Below are experts of layer 9 (counted from 0) of a mixture-of-experts language model. Rows are named router (the router's row for the expert), gate (a neuron's input weights, with its number), up (a neuron's input weights, with its number) and show model dimensions 0-191. Each number is 500 + 40 x the weight over its row's rms, rounded and kept within 0 to 999. Numbers have three digits each.
Before each expert's rows: a language model's description of what the expert responds to. This comes from a sample of Wikipedia text that the model never trained on.

# expert 1
Description: Prepositions and linking verbs right after a noun or pronoun, usually before an article, such as he was, retirement from, finals of.
router:558465471556419530473568546503464521463512472475420506496513501516549468494527558533551495491530518465536452573484430444577421513527503546438448552479488599479523515409505429510504446502548455499518527505520451462511497434444508468420559498465456470488529468440427515573435460470538525405441456491513563452470427527516516509496555461504445485479473507521470423528503498456540595508578484492531523479470503500532521575490535516497494424481550530455486499495503545522480516524497454455471486556466530529468520527503513525496523472436454432456530449546549500473514459494520506497
gate0:491504482430510496454518472458465494510539502484515504560491552439564460491481444491479511488432524537445505498551526545497533501526597501510547524495487523521507600589483522470498541511494508501502481475497507462531409533573514496506468478478496488490458523487484566460528521488554490526585532549475478499514419566480455502517512442521481509599532447503511511512469493521527458423482559417578512585539476543504498472526422453450460497542489448560496468457467544524468435452473480497515470491530494489504439515492573520540539612470473512582604454534471487591431447505516513499
up0:504483495573471487520465450460567549493465498460513430477491558513441472483532487521492488475498516438478477419476488444454465465515495500475463483553521428468505409528404458528540468475521492471564487472447471552557536463480512485509542491506461538454495469490505462514538483492435484474454546452454502568475505501572579518545503443454474454425493454522507488518508520525529542415498449512512549499527515543426368523481492606504579505418489565482546480501536504551468491523606464511509485492458489511512501489508452475503441483532531474486518498453527493506556603512575435494
gate1:502481472582545591501463470571503531497539516591467425531505558509499586490488468468520507465520532478501507524567443424531523502488515450496511436539557505545533558543552517571482459478514468515464493507522547479488481542513515405506381580516442491516422527496516562577490486507489427508455479467484547460513523488388464527546519488572509501539535529525530448513525538561496492475500528434555486482468505527492513470530474482479408497560484578448486574448459491487492510531508509536438515499509527506453513601522461506518470493488559551520509509482564497485517531444475467439
up1:461526564463522469491611513467473525493508552472541502496490444467504443448425513519463498500495506423532518458544464422531464526615502486508510470460446455535568533470550503451505520510416539424524495406437497536550438533457511502519532516528586523484507480481462552553538502516509482453478536524501457489523494523574552521457454447484422508456519527450530458481457513476449485532522496515521403517553541492548525531518464502501487510486549550552576514525502493476484482496563513480427425569442477536501463505482498525469473467492512473513490478397582542539549437459483454468

# expert 4
Description: Final pieces of multi-piece personal and place names, such as Kulkarn-i, Saarema-a, Ass-am, Vanderb-ilt, plus suffixes like -ville, -berg, Jr.
router:510486499532528433408575516475480568457549546431414514536498472481506440489499468465532528473519522513538504520523487473475473493544514468556493563440475493546533410530481454452431436519573467528488439530564449554520571466487430413530455521442527533475480521415536501505530529487486496520474480462461510539539497480508607470527504460487493488552495549487569524489530466496524519511514529485509515397436511508489476423462552510483492466502497503537469493457465510459472418550424412504466489530491554526493488446562497465618467450509510441490499515542529497478448525531512468458
gate0:551488472504440495526457444466500566543511516464486533490545463499488521515483532511488467493551546511493450416508439611493500521518507560521519459487548472544528532516473552497562485539502552562511533495468449451482551459559488503529577453568488447468521582453498468409543546507466485445430475450572470510526469504468454513457561521457435495481492572554484527500497572484536573484432472535556474624539476518446505497527506523517461558540531523475458533546480474474457590499515502498412497472533451532438445522502471439474543499535472450476549522505527439468494516533539471515
up0:513520467537375510557511497536499458483527454491431455510499524395489491488549492583466514502445538557535478443512534447501493489521471550523388528509534451487516504477484546499491563570453505527511537463527569515512579489497539603537559504492444535466550470455396538462480488455453495462524510524505511545514512512490510466477507488507387529477513541562517475512520408559502486482479552442491483512512556484501457488540507452546553489524505448575467487512456483559515554449571456444443546488548511474455452486536465482523494444473476427510541504503506473430501528567490509492
gate1:506489477480510508417483471431502526459489467431447551501531530522487521548379425532575532473478431424503451473505522511521456565491497548532486521480427502559559480556465478494483473529558490459473514493483463522453517506454526481480492475491532571507525477420505559507524487551518489519543539499452485527498490534495552503399594563446432594454482561466533478533502524477468466479497531478527441516517490491499538559562482529513537374461507574472512525437460499442492419588512441530462506497514529465468553481499504555529432502464513448475509524505497458540471464486514478461
up1:554524491482472520555521509531435506512526492590567513469497531483542459454536510491483431521455526538493521533395479525501511426537571556477480573523507473444462483465595526533477522469458443537527503515462497497452460486461560527500475532476402484471493497467489535477531472463523519464526546536509562489524532493509491419622473422551532419548444489517460465461498529544483491549497533564436569529466550553500473515539510512506522557541485498479453529529520522598548396535466517477466577534527491578511540503583489496481493487536465525535468526459510481438489495540481534537

# expert 52
Description: Nouns for sports, competitions, careers and elections, often table headers, such as League, team, Award, Result, district, injury.
router:515531486534512536519523485500478514467530499480490487530549465519556451438536531497543473457578468460482432539561520462514469514552501555460472558465489543551503541544480464423524466469489453585446472509510496549440485515450537470513512519479453480470501517538515409442520505520448592434490538422513494543553489485457516401534468398501499502562535586499570549564530474471533508512495507550482521455511540411497532494608575537528515486479498521464544500471517481524506480546468439506448539587497578469461465526502463476555448519466479498566553505467502512478504581532466478470
gate0:513526478478462517550498485504433528475556553562494519520522483451565514491497511527470471512480463478505508545498507576456436456438489506505508463440456509589493581562447559539553489576491485466470525548492500447474472476501468517478584495489546558450514520478447518461559416491474529454457569564509420484483501456611484474465467460487483503453505454543468534558528467535508479531543431549546527452540436505548553500507489488561418460521507512493540528523485507503514506578500472471471537450477460522488386567569463502498462505481510512468449458532553451414498482513462469433
up0:501502516449499432405464531475570467505498483448511540440471537538529571475473461524503505509496556529502506507525512438560542599465490441575503578521482509507581469491580453526553507580503559489451523486562466460485458501491544483493541450504537473478501564469522485492462427486515442491560515533518424541475499523503525572502514563569448466520522471448458494522508466469513595473450478486538565523490475529442500535489518502478445501478532492505526514503508533458508512443520542542582463569487453554486496482510446556434537525468528584567496456548474512590528580454511526469
gate1:524428480552541542493578439558503476442472496492457490529505528453496479399479536524514533543530466506478473539481443469429473470615513507544460560526497477531456531550466483512554444522541479491445554478534521450498436516540514584518526434461504527436525514518431486433545487439547521508488518565536471488575529493471519504510435471553495488553476461437519507478502449514473473493524519489495437476487461424576524560475491524511511565398568499533508495556513538487470468492537481546513458452456507526421451515512521468524461425537413501523555562559494501476477529487546437482
up1:491521546517475506502540463549491510465530459449456516527476516444483510540543476494477519422527484533500478554567583464486473483499555446521527504538473393469470601463490474569441516426502455540462530556460491440450440498463572525515480475441477435460485440510472544445554547511416524528483551445435506490553490510514532461541551470441549493503487547440546519553548513517529486493535466459470508490448541556473482503533548501497537507512477552467534513513476525489449462546513533521388517479601511473477459473489522510484499444570483496517527520432477453575405515550469446488

# expert 63
Description: Line breaks and first words of infobox fields or sentences, such as located, According, Length:, Date, Elevation:, plus articles a and the.
router:499496506489475456501570471476527555437505542510516516517578456515526480445495456450513492579554529493544430501572523420554471528507525541462513473474515575549571464465474484498519568562545452548456510549562464563560531527483451523506524459506495510515476551469488447524546480517508552546498494543532445542526501508469514506492540480505525444542487556509513506541548423515512543440582424478500557487434520465471554505600519512533510431484505479491494483528488444553479462506433517487488489499491575495431515449537451526618464538457500424519495444548552490480429545506450445467
gate1:548561508496535477541433465554403521482514531447499495550536509453541535440479493484521451551493511468472530504533500418498508516496590495467527428512472519542552597484465497481474531463471468420515525595532464546568533506481478441494629413532476536551502515580427473559500496497542510589487527515470537444441463487559498527497489598499491519486484492479559513556487484499495487457501523523525532532567450475476582499477524490510485481413502497509516552511525468456520475479522532481518435483477562511428549463504517476495515525516559482510544479422496490519465481598489478452
up1:534522471509544522441465492443490504510578528493469481522572547426482527446519453441536422565456509424510531491578543480461503463542578459572471528516487579470524565510546458490495535467509475498516471484490384485491501554459503497495491426494450498524461532525421505463581515610539520589531509549566513410531478514421463547543540532535520546540534490512528451491507496443511503513519562503535512486487560510481476463537513496551475484521464474452504546478519416530493510435510490422522462537471501472539546480442556459528441474478465460543529474469516454471503490474473444480
gate2:540468431488492541530572509460461513547451449562499482487539496487483530372532440487447492531476493516469487565501537541606410499532550464483509525450493501568538450545538488447464448450489497553513519530529421506546511550515464498473461523517447431476476552513463495530552466473534520509408458484501519570475530479428568496492488456511547481478479410519487511541527521440494485544558515519537490476593472561515558552540527510467519502588472465442479513515515507496545512480550439418477498474530604507539477486460521532492469543478464463560550485470435482515498547524512522488
up2:435527494493487444468498555518435463523561459554490511525530450541540522482438468485555502541494486465545575468554428514516429515525493514485526443482536437479607478450522568513557487524529528474449582534506534530510540515439515533522514575466473546493524489486527536515543552443509497521583564502547434494394499524484484528495497518527500509476462491602498474486523531513555560480531543451465555574444447498470561484413512546479504511445496524484491547553504523519486529527499509526498498585447564518524459519510511479416486492482518492495498579557544556524521447404519447512

# expert 10
Description: Pieces of non-English names and words, often accented letters or pieces beside them, such as é, ü, á in Flá-v-io, Jé-ré-my, Andr-ze-j.
router:530503496469530436571497535452544512450414522500500532518497433532450492456513432516574501459551534486532461575475508496472483515538477508490442525407452528504488501506477510460484551563506463514446487474540413503485528473460520440468505454477444511491570589493514512523504518499553477574481447436479542494586525572450479442484505458543536446408555534508521414494497580501521550473485457524512552506403495467504498457549563550512479511427512500514462476489461516566469422512459483490473496474450565535489461449547522529521480489514479457476505506575540515509482460493488438406
gate1:504591527452572479501506563535516488553532570532542533522439583508523497519502520473482526433492531575570489453412477462517527440557441549504460535476497552554508569532540418430468492471529452505469435513459422470482436460516476515509457461405460408483486464477485483534493577466483461483439446496459479511539522498424513534510515487529492513517457513460446456469490484490457519492486486445514510499470420468514474524518486512481515519435532501493480471490470581475470544554494508511416498485493505379544496513553569542485487512512450499545515501611539479483479537480539509522
up1:526519567505543555488515537508594442562458552526486501513561455580499495525457515517485521570491440483534505538542556522442604521547553486540519492541516457564451416497441456472473528490424501433496452489500521512510520518513470521465537534504436500478564519496577485486468528435506443447505476541496518513558523544426513515516561510445482440501490478561383559507436457545498529405499500448469514523473500482507497500466536494554557540509494561582480483498513433504438467551496464484514443493480496502490492517568517579555521501488521531491533515527510511510486394530496550441
gate2:567476428548435481539461536472488503433437545469538475497497480498529558500527511487488597432523582490489545534478544500473475551538476520450455553525484509499548524472554582501495565540540489470524465487492479457571497534548470541445477444419497490389593541558517460493484455500523451504502536501560552409495438535492427493470515512537540481465437521525551504551487503459493495465567459522541511467472573510480498444518519526479432518548521540505486522520426480442491493468464534490500542523459557553438504513514537521514571462559463553549457564565500470486511526478511435483
up2:527440494486481627467562497552531476481538428511543457556518522508534546406513449465485541523543483545536467464494470431565519506532470469486494447456498496458494477429467506534565466521570469469435552496504468477499475472527502536496506511565485521436505565547568488507551485521564485440515519523505497555546525486462491565526470527473544529455533470509508445586492491497526557519496482412536568421513537414524529486443570478466550517559507508541455495519583461612549510502515528523504553541445478537494562504558465443495537507517483503461517512510530579551486481482482475534

# expert 27
Description: Early lowercase pieces of a split common word, right after its first letter or two, such as cont, equ, sc, enn in tennis, ol in unsolved.
router:499459535495524512469519503465489547501518486488495514474561495528488471476435521436432524446482506440391510536530521551543497597536512496481500445494493588469513553472445533456484527460447433500499432504567508546445516566518562480401472458518458492582535485434465513535436422494518485509476548531486470476471497576415518521457556512528511435490523535461506466579498521528512485456494511488544498571453501429520515466464579482508578485433541478507597477468493594542525502522512507444407466494450499487471479511518523505465528528482449490538486514553511482467528488527413492516
gate1:509457501461453468461532479461531573482512482453459499543554561479474497499465510480519523435516487437469453498550502552625469548530549420569537492492546478505548532468452444458582503431501493523524521448472521521492546507473506472438421542423441500578536481477476481514448499492501422518478530507522508471466554482582490581408479478525552490457466497509496426553525494469496444518546496506520552519473509443470472447425493548522520524489507430442475489544491531521478582500515526436489455493471504449538481489419469528531489501438494533588473449467507503431494480554444518462
up1:529511541530572432527523512477434427489483586450507457467527442567524531479514526580451543527522442459498476477480551446462511518495497521498493578436549478528483451491477468494572536501462524533527527491527523462491474487547588503428525524505563516526549542487559494447569570487485424471500464485428512521526488524512485513546468449470529570513495498517587505505521537488478484512480488594585475469470576509491517492493540587500536468509541560479504522537446515482496545441511484413549504477420491520539436646507530437504534477541562538479463497490526515516504513475524469479
gate2:472524608457541508465452462449497467492532484481498556509539515463493412502485567489420484497544448537545467570510517460546495531497477519485480470534524449585490495458487567445370562490504479486550457502598517494470525492421537510532518548453464508509531506520550456465509552524478474449407499572530490483549493531447530490556498547493524509507515542478489406444480457449586531475463515497435523502504487433464500498534519512496504522516439470493552547551523538523468476565506466514482435532498537526550491524469539604466488488491447538492496511477487466470517516394546430482
up2:557533507453552545583521465460434487517532487510438445506522499511426526521534517466449468439562479486527474466491473545509484475503458455458469525578560465527504477484548546503495521475443480480499430515522484562436446418540487478510515476507532464510584499541550523497496529543488484525526539561415543491550464528542553494393537488559524448510543563484555420470502541533578483487463457518504483488602547583493451486472525478535525467445483498458486466562510433476508465496437513458595470464546513479492547425520505525572566490502514479506534459457519542461515457496461522459

# expert 55
Description: Compass words and location nouns after the or a, often before of, such as north of, south, University of, city, part.
router:562435495527554459511548458513491548502567503411539541490499469512514471519599444481550507447545521535505481475482488490511412536538549531473499515477510506582542448534472462476478503466550481569532554463465514547460513538427465560560464460485487502500547588481544426530499441464455609508491511574554497513515557531427518513503530519516471458477541529548547506601555487491498498482485483600496522535489500493441506504546561485554455431431521486496419439521536555466479485552505490498439509506551521486510512462511537518557477463469512421503549434488523521460448529489507525517
gate1:463488458497486561421425552527492498479519479476481556500480426507456497507455518546528531561500509438439511486520544368433491553539490473480529505510515484617501503508502515477470563499478522503524526564529472503498508515469487482435503485490537529454515505430479529489490556429485527401465487433489499565462580514536593486486522556457448525545549480480461526526478421528480382479458457472446574501546488485547449478574564462556476497555553492507569439528481468479491480518530525525520493515482504553446480512532470557466519495462501506556464510447474481545515486500424455469
up1:442501515501487472498479598552460505488444478517478521545466482447505504433414529487475416498439513463515558511479507488426527519441486499485549507518432522479523499511473454556514547543486442527496480548533433422542449468557486544544479468547496540508490507453461564447466549523457457524493488564526537512525459514615502476550508517507419514519534530510498504402462446488596522486474518486502471490523473504557503455513498424553465465532558498451516467525504501547486493503552621547527533512416524522482505553452526500505547555450460444498540456508581503555501547536521550441
gate2:476448533490477535464546517479511502471539526368541561510479515495530531559593448525592527422458475449488527494475514491486449556525474506457533532482569491617508465527474460549416489459528534563534540470532543527467546475448493447498498532482486532522539538443457471474512496467513526501474531510530437486531577453372503510476548562490452468493530538542497470507524491508425497465549519463470521537478487436484555588526573480534517432513450500447495548541548497458431509516570489519464502505458570493495455473548537482513433457466540490527512514501556505513459529506501478452
up2:498457470508454510432505497521477497541593506447518516466481471490476517513545450489548511476482543452439462512462458472565417566530458485460482545447562448568548509512498539510416541444559528480558547413464535508493492451503488492549464431451440534515590520394486457423641540466462473498478468545535473497511554508442500529486589544545523538439496545528483554463502488426518473512572500473443535490480492463469482530461499486528455480528513517495443517519546506425450506532509501496461540487512573546465487491551534475560491469498519447491502489442533485457483485477521506477

# expert 37
Description: Single letters or short consonant clusters opening a word split into pieces, after an article or and, such as f-ierce, d-rones, D-AT, W-WE.
router:536482486494530417476482443531505499511507509445562620513636507555540470477471529461471468515513503506510535492479564471534471527536475567510501465478467492507544489496431525538548555475580438548459434601513512494496525568508503490471496460527541460495476453516485487473506470430541527501471439579535461531520544534472515440477495428536539490502459551540538537590452509564538532467542470494513508485512486471483593495508545524493514461494562487494516456523472481549434465508457519490433484473499540536418525494548558507529522513457510409509370439548525491514477502494491474523
gate2:480563507504514496472505499492495523525525491490483483502535530496504503516549493526499539452532487488491473519528504547484511539497510499449542496545476527571444470483547524570530485417543441447531501547471497464561468528434512519485470506416526524405481521459432498470455515565483543509361525534587535543456444533480492457439485535463478556528470559446494530508575546532507511502548489518493481501390498487581505463494476522527555547497520530499515576500490443587553540484454451479403534503505600511428435485494628541483448525472486449455509494455526501512535498506473516466
up2:486468456453594438470432487472469488581496532431557520478467559454544524487549489457538468578552470552572464511559532496535527493481489481479487453425467509495512483576406526472524545521567530498564463463473442525592526475437522545536474503525510506438481494484484557500451529552506498438477444514465465541446489476432425495570556496505482547489455581523507559487474471438484545450467527504515538554480462500581466485559513487477428522523435530549480480525532528512484442490485552508468501463498476532488447494462461519446475491520538532460503531487574590486483518534452540482
gate3:447504486541461445473531452482483492526462466539566505444558479505488467428539511476436514544560438499491515550538518428465502429515479593542504456498521542491497523495394459476510487497492481559468498550524560511464536555512423463501508442511521456516491513477477523434482574436525450478495448536480471552461468532500499431453517469596507524519536516464422517465420484551508510543487538501541501479517555500553573517460509514517455523439508514469553571471471565519479496516544550511484526530476561556481476518440573539484520471493516427450441480451507576410458566489431524496
up3:456472450517515510549539429522457500532467505484491528463577537460547439456493566550506495567542399566469542472494561448483519477520439514574485423487483501526546480522432444550492521576535517589484501527447510514488456533460460466554489455451455486449524482500482539472458601472464447528451509530563499512497488558467518423491499480543515478451412543467417546515443458522556465497451507485465499500514543503576473457522564497494449520475511516465505516457512504474444501477538516544447537462481576539459531467468467496497512504506546433446498450480497532483413469456479516419

# expert 40
Description: Sentence-final periods and the word family in taxonomic text, such as the family Asteraceae, plus Order:, Species and Website: labels.
router:524499487520456434521557457454516548456490534472532551518531422572556490466449531504515491500527499445518418497538512456535466537532490517506493499454488573552549435490449479531469439579574448587472513516601498564565524561506457483523477466516485476514493552427530439477515439517510525538524483535516410522502489495497498505485532472492516478512487520541507531567550460505505578457534431537514504514441507503502493468506509543552546473421495506515490475516467500583491476491458492458462506491467589544426492444543494492579494467415546470513469465578531456395438511485534445496
gate0:498529473470544502477565547495441544505426467513558583473510523491525515515466595511579522477397499570467490491561486465523417517496429514406510496465475526458532489527513486433452570522511483453539478537561497456493481478453511503561534431458497544596524414516495454550490451476489526603461487473500502546479405500483579496546550462469551535437563562452493510478489482495526472492513499517513495526409531507498502521538539522469505502516493531469540446484540542486520510543514493583487536543499536539467472542486456558460496502488503500477444449528490458593427523530521470490
up0:526491453505466469496526454489477519427523475453558527511432480523481573539487515545455511475577521484514525521570519589531525517493523498509562507522475521476483558490535473460509494504492511522513506572501514407496573440521461551485535512469495525502527514636463477564496491440491520435491480505491484464511520491437537448552525461477533469519461470414543535465465424556549514551422462440505553523525454462478492484510479604521530493524536487528485512477441563493470512479517495505582465481470502531566566483505492529396562598451536567536559548531537430484484528484494467544
gate1:496452536506426427487544454419493434464520481488484583553484508498482496511484498476544558486500522520492437508580445515505519492553554446475518446509451507522481532471487481530513476456475528537483428500469506432476578546527579449459544524471510517465567482532533470506530520450508431526502531447531569562480481454497523496496460477530547491530518514527473452522507460489488564628491572508479547497471536515467490521489540528521499426526487516533506481403441520552476494405513460519482457585450526440452477482507537509498423449488506406561573456459579536487461491503543544508
up1:463555511512540465511516447536465505490465509485511600482509496473510533457424487536549582528531475555497507419417440529489472471523580469492485476519502476510522544499516464446460450502451570580530498517498413505571477576527513433497473483465532422494524491507565537507544513521557472514472482531486485425483411557472505534441471431572494519485450514488449546528462475419422476394504474522466481549438499508527499551445480484504438515539488537514472440466527556483426461548509511529529460522562486485516557455494500489435485502550464501548479522535491502443451512483552564472

# expert 58
Description: Line breaks after sentence-ending periods and the closing == of section headings, such as ==People==, ==Places==.
router:580545479494476485472501475523470524444448525532474541525522441526539518459427518504491554483539533447484530491569559428494422505513533540548509487376459556571583456523481528429503502566550493553494448538585500502462591476441492516513511469458518445512556551476491443553476460544560494526498445560447545463513517540527488498471557531555516511553537524543453528510494472514560541463500453495572529504479521516490577538550531563564505493472495496555529483462503562544503481553526509467455468537518531462508509453474502554538501482500457478454447416474500446458537553511477456551
gate2:493577445453518441529453496456481449505455484495472516495573492472498533481470570557518532422519581519561554494553483561491577507496478540574547487551449468511544494493489493502454453492551484533502565490501481536461461572511485504458493444460446503439493495467493530475546459477559445536429555522473472568500530484505494399466505458465544492478507441512479503395443495464468469562551558426534533479471504485468440441524549463494466534479488518558449576512581538523525516480557538541500474509474592439504509548501517444483505523501519540532502542453454432566490525477485492443
up2:450469636526461496501570524418487574471552570473492524534393479531484456511498484537534564580474490472478485464496515465526440479509462462468502545485504524512583557508469535508572583498431466507497425436527516475549519470558564498547519522464516537591531507493479570535480536516466529474543533517520588442468490569461506525472460499509512502518467560487522412406507471465477479483461460529549524475447467529496520477447470535481512503538477491448424445527455476519535516490497482499524531465510406540522562494536519553510493522523509479431475494495496547441501484541454475536
gate3:544473487507524506479549483484460480501481541533525462525483602539547478538482456524535574493526609475488511486528588489451471576484452458506467498469482488457545563499458454497453524535532482545498454561452538520464540560482471515503495495507514452448464510556526448488495470505519495458480506505544414577579492528484551587471501509501461474546502506521485506490524502528514529509484537482484489519476496492430537511495546455507553592513433460551417460494434495408452431568523484523551489540470539437552455400451491441496596502565497508503527467508538569498477558500464552561
up3:479461470480567500476516498483537516458524528457536525493496429421429500473467553508411442448428468506554517524441471462494578433567503542509442584508497491502551465562471542517537545503447508474470550513521453500516519496524556534498553570517590503511523501565435543478501515498480554553494543539428509468469438462517435475503500489569530528456499500522540538515518500524499476447506493514482488493478462482503539515522503536578449461474540558467557533478473495578560539545544570443440499467475429546486590572489524517545473507484557533457387534477478455508486446494520465504

# expert 12
Description: Country, state and city names, especially after Country: or in table cells, such as Italy, Iran, York, Canada, Texas; sometimes personal names.
router:507539493466472394443579526533554550511499564430532543509566495498514468481550499481520511514581567496530468465508455418493466516526536484529521534451488536521579457519475454462479459561535449596460534514516473482531571487492482478563504519490552487498560502507543463558534479453561506578505454578443501531569499491455544446539517450506501459474498475538522501500564489494568517456518431483535558421421556533506497469534545531522487531474519493517462491473483523519430509511432489502474519520428507507389455481545481461566505514504504429541464431548497458451448527490525479478
gate0:501505452491467481501508470486511482551566524506484444474523452498523468454479526418483536511507534478498449434502465501498425506560482504461503582499543435590448489416489524492458497506475490474494554620507501520553526522589471414501502518524475511487405470511437495477495524512456470484549432520534427480483430523474530503478552480509474473486560581492531529557524476452468501556498488467472396519489494468527562456481584499475524524500486517539515494556507586429524468514512558397449443468461435558553457439496525508493526510509404503476494461477489514520506501573530538501
up0:614564429521492537461521495517505485564421536402498464458430518482447475400433526517497459503516526493516503510535413498548554569492434501485478483524509521490493524481449515463413513523521515497515516461442523537474501506490468456555544495507491438415506517451538536549491520527442508503561491512517514523506495473470548487482491488571463514515487460506525533457519434533451442522484486508516518420507516551553423537423472456537563526504552496529521513474476491494575439449498412540452469489444460436505433529568535451531446448515532522453462459481450477478526478463475421531
gate1:572472514444594539472496505450556512477491577438515531525505486499514473484516487483541481543570513481539514539546464490545504436493509501536444529489497404547552509543547462510499401534491506515493531454481569522401493470509501407523454535527434538501475564532485480393439516528505466465485475499513464502514516468491498486542545441494496549440506456510537521513478571540472570502465525477516526527450530570498487429565505462494507544478520586547449555551551554471554527463475444505498490519447496483366493534525540523570513479524550508533549482441454533500496494471487455558
up1:473617489491440519471531538492462559554532505500529496540519495468539534505470526476511497475431483465522514518405532539572481579455506536443530493506495547509537480537494431486462546480452475482547544511481511537563524504555533485423520554520449511505544528479486493549497542526536504491515470516545536512621466410487561489425465502497464493538502512534499516421477466563578428559508520542554485507543510475484483546477530491467465458507548452459466501543499510491536529463514488522518524488409481503452556499529461417465453614443554519493453537521631547518472492517498521520

# expert 38
Description: Lone consonant pieces inside split words, like barbers-h-op, was-h-room, to-m-es; also unit words like m, mm, metres.
router:451444494568533519379477528531528487486510519534559505542564474516518491540408486397476526432570458499488517541519457469561444569543469536498501474483471454501523501484455481529571525522503511508485517502511505509525492464488467480557458508492529470536455499487495511532512506567475523490439519503452524511451451496497512464540518529502559437484454581515559567568472544535621554460491436514566481449504423509479511590473558507508542451480555484460457480479483503471455501524520492522413528438507590481445473454502516522548494554440519425542506449499566473537502512530486547552
gate0:509511477462625533496481488505453461478542508539526481461463545478545533532489523494478504451553554490457561518494491468500456567454503497544498541432467530502564553512439520459453517420475498455503507468504490459517514501417471435515444494428513529465481532462437558517478486551515506472412547417467419529532565516509545466515578516523521431580535458488511570525569524516497480499498583524531598491488496491515473488542524496539601548474546489500481445529480525451507467427416496486476494457518546499457462472496477547482520484401475461536514559556550530520488538485507546465
up0:558458527436505528481485493414568516500541470525506555543450528557457482463571530535528502480530506484511492408464485451585494465436451462523433548424532526532540527496434401529501448502458525484459472419454503445531536524475472501487503515513504520510427494524407556473540510631542541496492497472473523536510486551486449533591498545463541478493491450502488505488503515483499523495508507426506538547444505454509556502490475501522520417567556531487446539495549532458502455477533509535451496547479493453541473520490455491503545531597540443533493487515532549451554546447569482480
gate1:530442487504505468468529532526514515545397496547527543543472475445493526491484499529567599521561527532451435449513424547488515564482565460529435536439552484482546521489472477508560485523517487482494482494600499536522492479511508495493454579458559526460505504459435480463467443464517552510448454406573490466523481539463539468524513515503540458494479474421506473474534477444584450537559465479495564531519497439422475518519565442480505466553502480493511477536410421529525545464498488548465524505468503499475478577433499481460540503507430471536523534565563469497463496496515449451
up1:562556469572469436565516483516459493482524571455504501548535522543486561454515534601501481513532496542508548563473482589548561498481464495486507545498568555449426525511516570581445506460479556498483430483486465499460516467569495462547558523481421486471543449550564475523500510442455490507507519498516514488584509484462472480539501439460476487578576504530526512491432517455479517416500507538451503533458492542514558472493473505538576563482498528531471522527540556516548445474524449510562456456498509517510494467526521431532500519424504481441474572476507463477540547462419520477

# expert 61
Description: Middle syllables of Asian, South Asian and other non-English personal and place names, such as Y-oon, Kal-an-ikethan, Ran-jan, Saig-on.
router:523493562544482457450526511485483541471513473437415484462534506535475484524538516463499527496479512530477488583489496452469507512510504530495429533493491504582511464396434505447425443543529429531482515546568464535483528510498496401542463548466491499496467532370537523502463455508488500507470517461454471535531537539444514510463460544529441483523504510562539456491460454551558499459549530490496538482438466429485510443472533514544537522433530488560513497496492514483477444530484470508396474515528494522530467455560528482492408510517390486430537537538571505405465503541507490547
gate1:538538501512488449518562474508444537493524463450552418524476553435548488459448549438508488466451510446457466514492528529413489550540445477566486547485435508584471503393455507461526550477559494542466596506621490536544500490518419481496481564602498486487498501482532490539524522477460502483461534500461556490498487455573453495463520512535452462464504529544522465504500474509483490477484483456516520474481446513533542562501438515567516485453541531464524540535504532474481451503505504443523512526565430487531455551542501534447477488465437474417522555457467520467464485539564569545
up1:513471528515498532521537454454485537524540504471467460482448580531494509517485441529490490474463455591469539461466479549453536488486455485457572490517486591518471438514485535604499472556472509501482447466462534553537558495465505498433495506560471501509540502446478561501520451432511511509480524477536529612463474458572475445504551491543511466454465459530589612448503423528492501478479466519445500439454526501532508478549474449596517486557562552478476567544498502517487494510465512522491427516550463465515483515511468507445477571423503592482485452463567537502514486469469553505
gate2:482449507540461557459501456543473577528473476579539588422487549515513540552551585518520550502472541472513552580467526493489512588520478508510447416452452550535520474506444486476486546473451492530469531490550469548482504529524468492502503519480433475584501472538465605487475493531444491491470510511507502498504475584470571472397446462571544497535550511548529466487500573483538473499501449464447530504560481504447477475502575490509546529513498508478478500400505508546444514471519513503482522502496445541584486545514549439498493476529459534492467496433505571429468532422504497520
up2:516524502544526568512541428528476506455462438592513562517514437477496564484527478527491560496526484433536448501524517466585526484519512497449471533493503474473462519480459480473470508594398537559489589531468521414496432473500563476551459588446514497505523526469496487541472493520493539462533496509522507488505474525468575556532467490500453541550477560577535529441542528544471536545478513526507507548520486512458472496449446506528465532459484460479538497472615544541553508457480525461503542583446475517483391443506501451514576497526436525480551474506525472564446521484507534527

# expert 33
Description: Head nouns of organizations and positions, such as company, Party, Minister, President, Committee, Museum, often after the or United.
router:504481526484518424455565456465510522444540552414507543533513486510522489498529508476445516453510466488541495456579557481480450518512521497506446535449480500507505433533489475512432471554512461581474516528554470556517506523471464490512485514459491499457537493474532445467518481510476588479500503550523460546508488496503516473548535472539515445558474500513510518574514434485574558470576479525500497417426530475447446484561509529553450396464502508514465494477487523539446446528438433501494555578475531447442433534508471512569460537473510402526486442566508449483397540505523479422
gate2:481514459546433632588527473500466511486478474486451523499506454524469368506555516507525550480506477512514450493536526419516485439503604488461561503426505535511525526540525517514434506541543430544430452572499497467506536500432513547534534487552443527541504528518446486476472450538502487481480407459443506487464470488428526490526485523503448498479463473563535472471523437458541558561476460468527527480498426478501484511465465482491542512466562499438508600494497442464490525531517510490480459432531523551542446431521525452459508504567518509528439423486479499491510521489494487461
up2:530440425521482455469491489467451530534457569496504513499466582545524495532466426547506437456556510474511441430602551473565472481504485525475492454456478513489530444494564539478478430452532495475485455424501597512464535451512445499579486526492572555482544567500464542478539457489469507502487522454465437532498487460613459483513521494556500527538531456514502530482567478486528484532461516447570481457484544500531463516510505556525471441520477599601551495542554517541523492478466520509466523492504573520533455555543501451534536502456499503507457494533528510544446458553462559503
gate3:517472530471553486520553497502507540553427496566490466463468418485475463449506531468556439556480561540507473493567492499505500542555565565477512597489486530451528565570585457448423426601512449509488540554517526544501508494503494486540510492508554506513524508495436486545473463464475407522596518455470581423519483550567477505586512545471487532526517483519528515521506538509554518438509497422481500500502461503484520490450544507543502481439547489544482528490464555466532476530481482547507425511552444560462441488540458521497519522513482504497481483569569496446507557472486435489
up3:440524489523481489555461472472540476495471464472519520448439569463585521452464490538450490495546485346517528534509453523480518540488493478491533496510438550497511532476570525549469543479531521500493461481527519472483436531592510527561513535427532478504511518426526445511494575486497558449495541502534546474483483482545587509498482576532470523516542388458458478531577482471557523463442569506481586467542528495507491495440529478485540513476500489494457498483483557527493525432463409523493488480523596467541549536486461512501449608488538459504515466494543480506484435507499555503